Below are experts of layer 8 (counted from 0) of a mixture-of-experts language model. Rows are named router (the router's row for the expert), up (a neuron's input weights, with its number) and show model dimensions 0-191. Each number is 500 + 50 x the weight over its row's rms, rounded and kept within 0 to 999. Numbers have three digits each.
Before each expert's rows: "gets" lists some tokens that make up at least twice as much of what it gets as of all text; "mostly gets" lists some tokens that are sent to it at least half of the time. This comes from a sample of Wikipedia text that the model never trained on. Tokens count by the router's weight.

# expert 6
gets: "k", "w", " K", "ak", " W", "ay"
mostly gets: "w", " War", "ak", "uk", "aw", "ok"
router:507514571436502450553458567542432523466514521403473557498514485515507547450488637467504575478530461485501547382432519480500407453537495501515507491455437517460513514461385510573509446428473507489441483502521534544577464491589424535557516475570500566510452544460548499481435575416495419658539475479526524535457479580590513527526487530505519427454536505429509471538498646528415540528573471558476604453452457482501482559585408476487592465537442525478539475494505490581504509481484433519535488529495624468440437492475401476516501527466508471491485426602508482525494460510549391585
up0:462528530535488450544392491531545416446449498565454508543481549463539500541395524406548486487447601536507455419393496564456577449534550498466477503539457582543476525528468411548400462560465493512450453591543489553480442487477559535494413605557496477560507563547433436516490569447476525536494453494466586499483533568525468526569474439607593501434477359447386548531475505534498534454472475558506423506463463423583505505445495554584600391531465487499434464523524527560450488488565465490466467538468491526566572454520444461472526486540545436522501555586514555468501512494505557516
up1:582526537564521508537523503536462593535603634472513494616454481451437489530490532567481547473442430447437490391490426515478482521499472450551451547516533581525430477492489470512442386499461533499454497442472504497501551553539498590560608528515403432466447460499478472559381486482464426543507530471427563462501511523549440481460474441515517462537544517499533473445527462656428534482510495466486448486456546492525613485522524463518504551567397464508538556463522502572565426450490464487468517460593370595512571520545433434507571423499482548447470546435529570531469497511490481543
up2:482544491491387570478560551467502461517501538562547550517549471431491489450454535397461467514571535378584460459513462559536461445489479552511441531457487615532492476532587484480486522394430542529457494460475535561532462534498441587471409568504566446522550563534477445618408539458513487539441481445492489489510519527538537531381515542467475470397402477529526520625408436420498428549492413503520497372517497577548402522432465434529520507512569495520556499492488546479482560495526502509518545491555604511503590482427469540535475541537468500604470530447482476514574456519532445497
up3:464479535507558484502481498432480479436487532395485393466431465456520452494456462548529548556437524480637405407507582567493416525516513499510430509457610483533434498578566432462519488527475484556503477531433478539500515531492493542513501609548480531490491508449403454555481504585465592399400494491483621500513543431569451558468479428490489541483485537433549561533453488496485536520478462503498474427620564569590469499557509615484600516472535511520606462423442499466505474470462511551554550573502510492534411515532457511451533466520494513459458373547525581475459449494502426538
up4:439528522500566512585525476475535513439527531507583464564407497499451486554396486474497507483601513437459512463529442499537432446376431483542563526500465511543576560561534538489501509521492475485593445457503510500461502511615453465480433495484472528440505476475485461476583530516444520474612419502481577609570535589453472446503619474437442554525397544444495461573531550568470446499551434426541490510511474533414507567518445483483470596481424436396525557452536579429547563537491479502523485512545424438395431527523499537546476572518463530536463498504561401465470479528410552515
up5:462514532496540547477501546535430490490634479564531540542512492551412460473548543457374461508485488484451523470457460556582518478440395423517389437457482524553533448496475561560617478368441493495472460439459417502464472533483530563543545540569421483489390437545503508465467520494480471533487468455524394461552543428548527498485524584451496434526462525522501494547492472495469477477511544478505552485603461565482506502438527447512505654605457456463514514473519588523477445529590533488457462567569607482471531504479448442539535541451392442428546441459499442533533538572490571526
up6:463501482463505520524493517505595603402522531422592569488457469513529451495551538469491513508506491560530534498549599533485490458495458481499514530411541419503524460405470428548566553507485441497428443460503535516516466489568486487590506498449459578518461479452497577444483506549411488535440419485493527444478452450492497533507427526565499470618548566526547456479458455575511520449496581488603564483521551390516515526499572489531508524468481427448513486470442517644507516521479430514597537462544501448453450510464485502438508441371446597557524369546530521657460509535505508614

# expert 4
gets: ",", " of", " to", " and", " in", " for"
mostly gets: " to", " on", " for", " has", " have", " during"
router:473492543488493455508429484515484504540556489487519531471453455450562516540430567488476529510440544451561541479470529458474426464475475444539512464469563520529558498561449535572477560599502503545467519562516576577535551514495550432421440557574492458489428444449528498506410570513633462472524450443457539593582536520453519451429506551466556481445575565491425440551427504571416520489552516534480487458477454552474584464636471492538570459494552453492594458581511569437487522548580456478547437541555483567443542473547444485498372496547593452500443421452496545580471470489415449406
up0:552496463524465505497508495548528502543535553472527518579430480466482483524494481466485446549458438424425516532533557474420552546573512517421543450420499448482462497518423431540512455457489501517501485531459512606496477525617488515461469475565481586463438536445568512486499558521467454483538513575527606526428544544581436457501452581567399516535428507413499418437421470507486474585524547490476349512531453469405493485493591517511528517449428540463497533619523572443518500595530469505574481392496493408437521540480495549561501443459585487540584472606479433492565488574514557426
up1:513413500491398456497470552428535466595493513540547633551493461435495512580515506461438472585533504510548474454488438511481475530561517482474604566544432390511462462512576549514528522477612548558518488478593479524484458630502517558496474488496443526485507403468495520528571454487513504553581437526549493505423498486513505485605506495518498480459434506468564496497497431435453481413511469491532485396557492474561549469418471583441553418626573483513353431507502562437515599533547520459516510503502476586505518515557488551474511529493469414461423527560454435509480433555468595480
up2:406542503506501594377519498491485566459488421513469427551491467557452552548543528444499573495548492509498604478492483461542523477495520428545449398499517572512495547487510587498460439564483492502507495398437450457451539449496463464498621470506482462491431450427456517502514476460527498560476545465470459423552571467469505557519528484461513517550587584479446560619595405601507502486532569455491499464555560526482529490561509485456440484529612473539559450518511487465466501372585500496449515556497547483551540415561508568479471526543383439364505450512424595584512507477465449504
up3:601493497483454501503428476454481474505429430517472466519465482490520464587496533496397502459493565531563539543426519497464622474518512517515554527486510478523475448531488505491531445518442516527454513459505543452547537411418560459480598629517512535524551481485588464474452561401481539477438401434553577547473468524543474372478456505448583566511468546587434530552524471553484570426527451528568577465465533459530494492433432503586534499460568455465523427425584580432563538422485461539567457510427531457455473506549424480589548432462403598506486485478506475428488450582458545453
up4:482442494570477414456508597495518512498488434584505467517535566441550492495513444539411492532541569512470521450439556489562493525517507469473467511433497434588412510474475475586582512527583525421531512495436494544380543380516516476432474502440430465492481605453508519494523520520505480474474562395448456546489580492474586579433460504532481428469565512403560460531464488527576480437524466405456491468496577511590442468567470556539502505499521583439567501423474583510436492538544456456467395629427520381559514580473441530464529510525564490530504474526528493403473497536455461536
up5:516466564571517499478489498483470563508523571541411537494485452512501484500421475527603442507486529475492484525486552450466589465446511435458470508501552446509428489475472509522470500496565543582447493408511428525457434523531543557503379513504544427493496554541478466436477624543543416469538478503575497500477582518441509564535527541483494391469594456498528482561464450418563595418513512425454481459500469518411504489576458547580611534509614437421472387419533500448511543577546463485570460506550589547508503418568453443507450492493505540458507600604537432504433525545424482469
up6:520541474547463536423522458517541517521500577523571427439450521540409548525531585414488477427446502384499460376497514477523370499625570453540460512554498516537511530606561438519483565427532612499514510471525516460440362612449468507547511518525537526471504567522496490527466457515497520558465466475515528564554443504619428452477468449547426503564554543441485518530570509547498484583537486518415431508449454546452422512488457520511501504496394506523455575462434515468506571491508501458523529376530464513528494489491578592577507457550468533539460551536494443494524439445572491572

# expert 3
gets: " a", " the", "-", " p", "|", ":"
mostly gets: " a", " his", " p", " per", " its", " their"
router:456527513450500638556499480524535348504485566605426553494447555482608476414590450427555500598571540496548507503550505478535412458530522425585492435451568436539497432520491544543510542442443484612612453467436480429476505540522458558446521524471446512551475541483538522505448529539498571520454478528462524528595470531462537545454474525497552460489549495482432519534490461437435488525445499533519489466510424511462575366473534512538509409556428489495507381522486571569539452512510460457442486539502475475485462497463473510606475458379520514488502445499442533534406489567513451440
up0:522541441519563443515505490589543496468450527506463524513526485543516486476574496470490492538531502459581555407496534464493547509445437440540348487415517523453497415536498467514452363436457536576599501452530476526539452460435443544515510561414446537486481563444577530511402335496578487618544515476458535452474573462442502488539477562563575513545581537567495525568494468418521507556461530511527516508526479511497472507378419461492489491511541486552474391593523492441475522528516526497361447458526536579521464482504425434502497509549565437537491525525503567513590501508543517581
up1:507530473393488500485524498485520431491421545624515487454579488467465488502485517559500558526484516545571509594534489473527482471471577502502414509533458540538505444495484535529530546463544486439600606534562459526466497528510419525403470471541448464560469469493522490492496492447560538496444632479496542465518466454500523509557497500481510475486509435607562452482571476368541537543593551446546469446487529464479531448438520436551483523481534604564504556593513603501531466498501463502527465478492547441401452430508486509426526614383512449524448528630447465468514554518345390534
up2:615531542487483510539533440520527519455552470472495487513474508512554484514493561487438509505538493551491504513471508357474453547528486490552516406486562491495489385553530531490488543541423479404498476428539574497396510492598499533602571526474472580521486468487426630511539530462536471613390486468423569443520493573584572496459606475460381415395413476463502534567413480527475429528421530527563466423416497526486544566467437531582519555494573431503555514452475493504528560516440505454463505524400466588511511514527428478557488447481414533499491482535506513517514462458536474515
up3:551464564542518556467613590528488500448458533442504527459517457482640441461513508594501508511486500506551477499535501484567485446438550602570496486510479491418513587481565554549467520378449383500502498551495576516443478458498506499548550560488517516539501501560439517557442521501575438463527507518501447644614512411536430463489484523403587551568458451518548522504523489466351517591443496584578435498566444625427491437489435504584589467524454512514487567450475488536466516447554422438491475526501468495507543534488532514430483442484478486445494471495517478518427457457517465522
up4:515529542494486474536493502565475426482435482613504497533472526500505508478540481516611546490507463525549570531518497446513526453477461494593482533565590436512466448480488493428455463488454581584408540468425427561482480568508479520585492516438486485573418459518525568555544467533554515414522487523523479494545501535489442463408505438505481398439616446515465505480497581504524499489493495516399484453431499573486485602593487440535518523536468500443537539564487477490466509503496403447408571501417320531552549579588499401501509523536509503578499529474481464526474410560454344523
up5:517528534508522576534522525431405462430452570485566437466537410395447485456564489490401551555576491516443544548538539495416428447493432455487544496560602501505509420509477472512549575511434465593585492499526503471493493536483465536493514387637471509504632516426557532471507592503561501427452552472528530503425515502503483457444534482486435506431470504436503485479452594501590548580503544518470510421484542409429578520521497514490448544532411553454591597587460440553512426507489442531434554478549485464453520518434422492534530504505430512483500535501461528389544510525498513458
up6:591499561566525543488524459521532462434473496581470486478464455552561476405594503539529531482424492445584504427618368445467528528480509415548544490447460471489400498484589472499593535522475475535559388552528523492513479501480539553568517509520589552505515414550480561486472446560578574454521479506420498497595528488465572541411480507493403414528480513509546553535468567534492541488466478489602576518374426502496470529550522472490578454480529459486515578486470476452500449495507519476416503548525469528535564572443492437544518384456518607443491444433514494415491448492582458473

# expert 2
gets: " |", ";", " |\n", " re", " L", " N"
mostly gets: " re", " mon", " Col", " −", " Gl", " Rober"
router:512550499490488633563477479529432533479531461505518603452578449501470472504462468473589592507460480470509513451543534457388475452460518548545523489460495419505485494560590492547463510482416567461506458623597539452444453468551477485448500532521478520448474504479538515486545575395542494435503334473429546496488542584443528375430487518479602437514521480407542545517404489475460510525506499450528538477470404553540516496469480423528562509462535485632579477519527542492499494572573502459558501507568557488540508427528543535553553487528482429463488529459413494352509488450487475490
up0:531504547529487465503477586414520472426494525503495568541568516477498488500441399503555479480580399469498540497543570446478507503468524533518502481532515477481513481581608517570493448549467523440442530559553564553472538541556387461523518474524533522574497471506528530501483599500482437415611515427439528606454427479428498584466568454514536441534542480504552566535425458505383443507470464567504521537486430466498501550539538428517607585565472446501484486444428400452532473475417497543539496493522444444500463484531555551375630475475491547562563399509401591456476528485479480473
up1:500505479504518473606521410580360600458453463508533411508518450474533421461541492511503518467451455488475517556531410514526532425519516505523550547493564416613442446502466518610648483516483437546631505498454502504460463475578590503617558488440489513474529512372517509479546472450559503448404489509444543473448545519505481424414481518522473494548570525401492548517459599441543438532464519501547466479486508553407549423484480507515533518498570403485554526524517509534472488449529456439621503475502519580569479540560496486532512482528411452508482477453485483435517533544487410499
up2:473574410474531485431563448531547481574559521444533520442381466479523480476451504507502600546519484473459448484479434454481431529435432470461514444524539577503433418450476505396535580441512452486483580508524484557464499536453503446518504468388492571449470451519566475508551590410518509512498478580385543450532506508491554447453431485594552452538526508553588536475447474417498500508496526487448578458424500541552485525530451495540513500511477411546448491447576519583521552606475482552519516522555597583574453558514450566500502453485546498511491538612496622378443489480544495573
up3:494582537494419454481461475506592552486431468477516487421571409485545496505487505496496553493460578456471518466520595509539481513443476573449499536375484509552488479522484489489514555608514496560511576554505516476504530513556432516455513431475482465487466468567561566568486559462515468480496462521483404516451547480478574423432509440457548454582464516426651541541493530500483475572464446534435576564519554514514533564385520530559523453401549467387523404554448460462443462547496510521539433602496403375436496464440555418477502480533473427482493520594570568483453496434479491458
up4:460487538514476601403525568492407512478545466483449577472569564447448473571453540486502624583561576401481470491414558448465521445471551410551490509559484549487394487509562480431563559455465479558476434445444573459507490461505507531491475581471552524455451567480501577453564578598467489503534449461449605599480524418485461581407445535598526488531516473474458479504413449584510474516541549487509474531495492553528405466494560510506536459553519582553447434440549491536508552461479444511501501462484547536543543442539468550466492499562495475428467476443438480476483531487484628408
up5:536564496525489551487425546521527592497558428529559516452602454474515525540492474507513519484446474487493550402468537488491482453545543461562536506483556553545460463472398513600342460567405496477509493549434554452401530467438509478547559518515509515591462586517456531436493515491547497514506499512566458424480576451478447515447522571533603560540502447549572514536529459432546472576470505533553586545462424494489518462486420462507502390514639513538469423437447567553548465452541555538510552474544510476368478455482494497528375442516500580388494445499536487480532492427449504474
up6:456490447463458520488541479494512508505414505506487538432540520577497498496405497555570541585535527467516450398473463450495515506582541546502501532604495434461567479535476564557493489450461495540435463491539522471516490551528563596386487498614545445429417593439572457531575440428487431558381425528430443500490553539498443637560470507513608474503559473520522440495470445426427475473469382500555476593506501512622485450482478463493533446456545424539531604490462507490510496517508516558409456525580495512492489483570523424563522544435556495449533584497413490475507519502497528500

# expert 1
gets: "z", "en", "i", "d", "a", "al"
mostly gets: "son", " James", "ael", " George", " William", " camp"
router:513504584410593421438377503528393459397493452517505473495483466389487463486469552421506519512501457474536498490536467479392517476511463488547513561551514488542493497537461478547369496554603404443540430443490555601523532487573502567440587514570548511426498464451513476474487514386511443546587559449404532475503499549485520560493473499495626465511462550484514428507462478437476499442604585564577456463513497434460505484557507411575502475452516447537540557557459432564521440488524499579565462553540496457501444485508467487541527515543579520509512508552520511444449467542390510531
up0:482533544495648489459478516541486434552553453468480471460416390546498531501499533453504581476450498404476485490518453515458468533522520586488441536519547460562481512496417579506534581603562491602554498458492476492542472580509462487544582578442476421505533484481456537423564475476491539448539484502414538485470534462414472517564545500446571487493423470492556447517542462539559537536538540613510426501527503507562536536511592455523529478480490438438454441440505491618517413515492381458474335609430516416510500510447519476511444520517502504450491514526467560393535499494460391540
up1:538435510466504526498447453506309395507542446541472386531491422446540477436496493433483519520586559585575495563483406542468470495468426467618479483527525496533467495504469469544471565556519461465457587469423572485413462418632496514479559548558479567347482404592508580546508483488375448489455479472426548489555527546511541521463409519455461516500505514510532483501544487497572559554477527565424512530497486532515508525496525476475470438515564470510536606561542560467536527587402535443488560542466471459502449512519515496458562516541480521545534512463493477476484459425481513542
up2:470508466464530536576488499436488454440548465564522517510472444432532406447434536554570523481554444512515425575518479553521516482441471424412451468525516545577481447404463489541479459459454448455512515452563443512491516473585444485396484498494584534498470524545526559589476526520487453437546471523428499571534501465523419521533584534405523531554442434550596468557570546461407441523513570519476557513454576509409418485594498488587531480594597452523581520505506447462545538463630470555485455515514473503453573409457524436596531510444549463457480458534543566421561531524464545445
up3:524434540455439493528455509437504547509518511540531431543538485457461492458437480512512479493540538392483531484519645450531615480456483492478499485478404541441519611518474546480530525501512476429535451417511486528466526509514453447484578505530649563486475535435534473497466569447507479483501418497475632419567536535582545399456529499453415534587416548530540437597490485549472494463553535500517466510537480484434481507598571505480502503499524467551497440432453485534446592490532532567509572527557511573427454412586400559527575501491463459434448452459399562482487550536445583476
up4:540520457441484448493474417514598487414467474511518484602527428594536634539569540414571525505591496568492622503506545534533506568460504454520556495540498482454457486468538538581424487485520459459491479502577407484464481430523601613477505497480530538398479618558488505387472497503426514449522513572473520564485436581525493553524398448418537527500471435501506507525532483535519601491537534566520497492469494530428510520520501451439528418527486445449481548433538488469513531570464443481463539526572497471506448407416476434496490531587514515450502454468447403556546418560408525503
up5:482473516458586428594484488540517472470427446563476466536480505516593524443424538576561450542542513514469476430419512468501512393398473541587460570458551505554443467434520470488505538429505471479522552551485490502443474424578412549450500507538492527401388416508590466556521459515497467498600625506468522504516429500437478448507457493600505522466507540542540471428452544476481547472517412570486500450533543554497425514527460583499586439417454483580518549532450529503513504599445475608471438469448472547420512486458505488561562484566542454589530522502497543571526575497408439525
up6:551458575451487497466466571442478605498468489554598553495546506564511534507530597519568450511478399480518471577514528529413611526491456543508520568523528366612500480469449438558488527493582446455479462506533522490498421513651481446453441567469520573474458508478468457547497433400488548446511517428451491485436612644518608518467415466455544491406495419465459435506479491521532491479522562521484518426598496539479528456552554500514483599537551492476468493554431490550522450473493550578496483544468545523499465530491470404472480528422482433557526488527501443452464443523467442478

# expert 0
gets: "ed", "it", "s", "ing", "er", "et"
mostly gets: " found", "cept", "ident", " success", "ording", " set"
router:520468503550528548436453488432474499493483577430587579522423489517497494557433555467434537584523402424527571478537538511447457436526506325502497552507533457540514444467493558555500502509518516534511480456613500504543450506510501474445564559497494511474470476482517478589459463495479394478529434514459482498538585533520526510506358420515502490511594515521534437534493505485480505529513548477497602465493489570469473429583558501505529487499593413435511476548492417491516505528555505413572421493547506512432472395621534501491530447513533490599347440595478482579479436578443533485
up0:614522418400533472565488483580537531447565424464523405482555592577518563486566557522495522558602537566585470533531584483431495527542508514514540472476572455483503462517444564518477464503474470524477413489570550476534487427549493548567616500519433454523448446537497600434538463510468558476573500419523490463467579460546442519453386494530413510470505517507471524488445458571507555521532515556476479539542584437470452449464520585496533430513512476436474579612544435540467452444452511491508581443456439539453562451484397453426586529535423461512527456494497478449484461571431515517
up1:505467562527405432570504490503474549544568480488467596504459534548492526548567519580568519565524523500538510502480506501484511478489442435499530488496500510536493476517463540522431538481523498494483548516478536524586520515557487522435429497516465487477442434421505406533423480519514423452455535506464614522490487536437403554501467436534531499548563435652437498373387485647479451602472400490534496481560505521431432553542423568451499462513499431508501456478472471453547499467517486403450470595471507492628538408517518488455487451557553403575542476555539534566566447417435490544
up2:481484503535514569427501418509483444463577520507478484494439565462541446547476554480430580569622496561524519489467478489528531499497467492503563492443506419450519492514472536509486446530534574449494538553491514510623496489515515419417515589442492548419549526496588563450502536509510459566537391474329549466549519501502493471638557495455492495523552507470464535460470517491531519444505407458483511532461476494542406571403515545541503452507477451436530539497469495430429563453496469434566420529471673495409504517534612524431534410617524543516486484515511480494499517389467512514
up3:513433470384499503441553451480490538451428617576484461432512547434592533422539559447466514530482430479511489448476514433493473540492577450511435476485501491513425511504521489517523408503513484567560566471608513444481381539530516489466420521495569559448454529419447567532482506441522563442522437532467544465500479493536547567491459567553425465512554444520380572470483493528374558528472578465511430446521501516501525441677490604542507515489578528509465470496499548430550557574552461428502459542535498484468613544560468544480602473461440490489498462531517505424486532522501502577
up4:608457487439598557534395523549497453478484458507523508440502503515485456545552477490448491533509499453586591569529535531476569510453501486512479471472526500541478459576467510473521559502468523576564499493503521480509549423519566447418611527528539613416433495481533545513465339525565558493409461347542480414536482409472518386533498531484558464526538522517556485478500429465530483380488518529520467463454423449445471532508451534518430458559543602489520510526439517526497522434575452572403570481484508534534395482482577468506536512454378529560515461552410543483494469503478530504
up5:461583565479405490497451609433635516406482586405481526582574466517553448526612509539487415480566526505487533536494459523489493439534495616527502401441534497468601485480478474513474498554521444519547464441475562529449554512499418502505430485515497499492542491403548501498366509530550420541423487516446519460521500366502490393475427564552507484581537548515584484469535545515502566475486575613492458475483483524463486430417530476457496551528489489494471485494472483471585558519517523481434446447540578584519536427456458526458548559466449490486532503493441480424488426545534511589
up6:511491552549522491522523489574517383455440525503596593403542483447605445560457433455450491472507487518513511469526496541478535436562446444569487460508457544477601509400445492565391507542549501498459444425598473443512410483523533572519505538450489430485525468464430418576500547512522514440529524538436541502452523527523490511503465567546514555499488569434505579520398576510494449502561449437519575460604588582471480460560554559382540551502510431471557570562472504500552571436499444400552509475514534441447478439557535537479517511485469499542529565458465494418438420500437576491

# expert 7
gets: " m", " t", " f", " s", " w", " S"
mostly gets: " t", " w", " s", " m", " f", " sh"
router:448540511521575448509486564592466441497621525503476526384539423487494529493435551544438545515513507491543490444570584577444484514455504445571448472428500433524624496590549431514485469600497463529482475427453502512543491388515526426515525560540410526569448416477481525502455511440548506543496508385502506564550605504500557529410511459580437415555503426506443472562519571490530573576507534544526425470595488592480569468547574437543529547544465422592493477503520473456542492584501378499503495487517512563494486488468406457466507488455516458501467498587481541499493464463460473480
up0:495552473532473446464402511449492477461526560483397521448509483514482473517493462532437528563509518419508435521504455560556551531484394480503449570483587526495613454531560568611420557540511568477502525515544496504434479562481591429516489516428536582508476399530493489605544508564508475462483425443512543514560457514520622474486400507531513493481458477433517526491486534527515579552497548511468499450414554489505532450451463506477477476576422411597495459448444492540529503436528364459514453478485529584404405539438509510404411426513472514536529561520440551595441505556575531547
up1:504528558516443511504529565539504570426548488522422447434435565461453473518447510526405445525580492474635553502574523524508528496525590475513539463459487455552468497606460468510526453458543376436475564533399499500397539389517535464447530484505553491591460472516575404478469494516597532566549591475507563451504500523449549449618450534506465399583543405564482537538449447494517505432449458443500477518551486476488472461497500426578489461558508512547489617576494499515536498530435509463477520549514450453501603582506438526468487490493544445559466514480548461398439510448477573550
up2:460414496541462509560506616475494504462551458522460578453475506486574458494621495493475513531473521425490519545504513511404455533459506388519390512517567542582517536473422526417545504593567453459573401534397444551589448508467499548467459492467509568526555526438493506539437632507480428532415430446464457529484496489508525450471499408443503469512473395421447409505518544532568580537473534519526565519536445477647434529432485479478500425536599441498572515484442506460621508481472474490459503546596466518471579503454477515552489520561475432511489472502511462545522465532520522510
up3:577539452437552467531531428497499460468594549460495494509499512560536466489500600385489519487447450531510554462472513464525515462513471560418498391542480547483426437527484537464497580492361469479633478547455512551429544507587520579580467511507529518537579537494586470483520607460411371466428527463546546484536474532467525385452613465472456537488498494468449521496564566563469535520451582414510485473520466470433571559451444541565550449552512411518481517446540517456530474525412520598533565607535521491500527459430487437536540487496470471566470455582491463512509449483519513442
up4:449517452573424483473463582524472462470507533414547548503503522469519497504465451465500553538501526477485544460539466529513508407370422526417518521616496539474524527554562443602573442490551556434532464453542449494555464445543497477533522524467418422518387527505430504504398491463534523543440593412485490463494450467545567449426550480420451506478408572441576461528413536503468508556534480526491445498596514523484421483436537477517527533566467391499591585509524516492468530497452502508492477471473540495497586650536519523626554551532583432471569451512427554554483475540520451515
up5:570448524446608474489557594543639529485437415492594518476551496551575500503439564478570531499444580571443479528479452467369564455495495499462541447561491501473531445469480402458481433492526592431481466508583491525546478530491450602541457495536491460495515578586520445466472479525451492536460497456449443614525427541540549481528468459431575437492408499431472432541548535602520526617502498530567433495454532569443532566509482478588551479540433497534526476545467563471459572505510512459527533483515625499480500457509420491513499473471466546402520428462511483496545432462532439524
up6:542450442489449458480425441474492554546512466662556546431584503447495518528541467517471509489510534464635476473419507478536459444489503461488518465566442531565483441490508464426461432487544522449473508489461561552506485493503506562531523540505541580414456547488497473566569423515539428511500566422464502470559518567539560508535547434589573517357590449536571519563455438553578504429549505529557497537453459434570473493484470491486489604518443466489513483427509489522454487501474540420497588427490607516501506509539489332477454571493488554571459498496551473396462403502453470471

# expert 5
gets: " ", "o", "-", "ro", "–", "0"
mostly gets: " he", "ro", " one", " three", " so", " such"
router:525524562524454461413510478529525567449442429489522508480452519496545472540482524558451514501516432451461498416536476497541523479432505486551586555451576501520499489513520549520489609571453483438453551440410565503478456394502577445497543450483467435551498542502543533530451502475424453529651463377491488578491550488432467481393421542514483490499540604485496440569534459496488539469522509541484490496551508512479523532487505473593521449498479473563548532561626457506522444468530458499611394589556530528506546442520477513527419494474551406613449461467404577466467441632439467459
up0:524418489548496561473498503568529549487474512544513494483402549477433513486488493561487555575564472429521518567533521546488491452497588584537535488406517479421459501500494446540509509501476576451497442568447528467440516427581567568550445475496508460505536497524434539582555592540548402494502409459433551489504467549455450509488419556548577485473483497435382566564403563531512556559605626554497611536485455429491480421507523568504453433500484543458581508459503413459522524451466542451575531422512409527492408481485522576544447585429474470518486482598502476476540488471429497448
up1:613429500466592443511482476609538450471489488445494446610469536476602496552487466488491540510516481434530556557476431480532428534502548455572521483431530425523448411535471541515556502490484447472447601424508518524522436444403479485480450503502469519455514575522462481536451531408545518478549466501444535481576376472515534437499561486528525557557461505569518514465472422515559502476542494461495511458490595443502525633515460460532563531501539527552618525361618521577456472527528542516482547544511514545460440475540561473485416437471568558518468540366500432508496399502454456466
up2:497546476569472500411490450514553530454484457506524480444643537502522443475526516528469509443441533410437535496590489468532452472482431512516600592523544475432440456567555504520412584492482511500513494472506547461467494445556536562533427495501399433389485510436562495567390465522479486541462467459545548453447455486506567514491511524575533508570446528523394517533555532532468624433531570464588477536453466488410550514536433459606486538565515402580487577532531506490442512468525426535427446506512481455548479412389458467491492478478536536590441430550513496512559536610535520499
up3:535528474541509514516465424522511541487540404475478482456441434457539538517457432543498477549519483640526426472483522532524591517457489555543552563589521479518484502407509464448503561583505576451475597476464544482420567426497427497490614512477489493477407593346497506603462536425522501528481619532485501588505460449543493521488575455507487480500564521526507482559548507473426479348553527483527460448495532496492406487457490488476558561464560469470523494530487411477526466555628469454530514488416499458596415468440376490528503529465595492524494490494469484464445482536433540520
up4:430502520481515555488550432536500453461507526514497481464411562463524501633478529522502528544494549433511525470537523476579521479498531534594507573387574527522602464514495540517454558542504601392513538520461514430406562450502498473498465438488628495499535503415515479523396403491489522609470442469580477475456456486508427439483560512461485538543513491396396524536510600513444497615527514521565445510583437478513526534466569519408449470456401452499576485506515528447621510426556527476457441484526448561537455481508539531495492528459511432425568439424517527445484492576520437501
up5:500450508375471561393496503576617423425491460471542522475484471490483509551589446564510457497442435523486401495495521498437504469482449400487608492482548504506512495498468394525457422566482509575477533478480421469532587462565561554552510606508440408506518419569432528536493484449536540441560517485479390533526515532499525524563465593454573467489511547524524474466462427445412490577485591521531588457566508473479434497605571451514496446539525473472519432560556480524502470531492446468466439495491524522414523563563493501510460594493480403559395495513484481571503561518511455579
up6:545469452450475532390558560564465556510524445550461479448460467564551503567531486417533472492541475490493518360504498500468538482567500486472379512466415484492462586515454479540577516558424445526464546464529442460462574430504438608576422527479519562510498462491527431535573545535488451430522513449472589557449537488479426478452427462478507444487502511398516430555424493499499503420478464515489502556510580430501522487518454486557453481605457439596467534568519565614528512497516498606583464521507432509487461467530427508543462620540515626447482439472512550596494490453510551453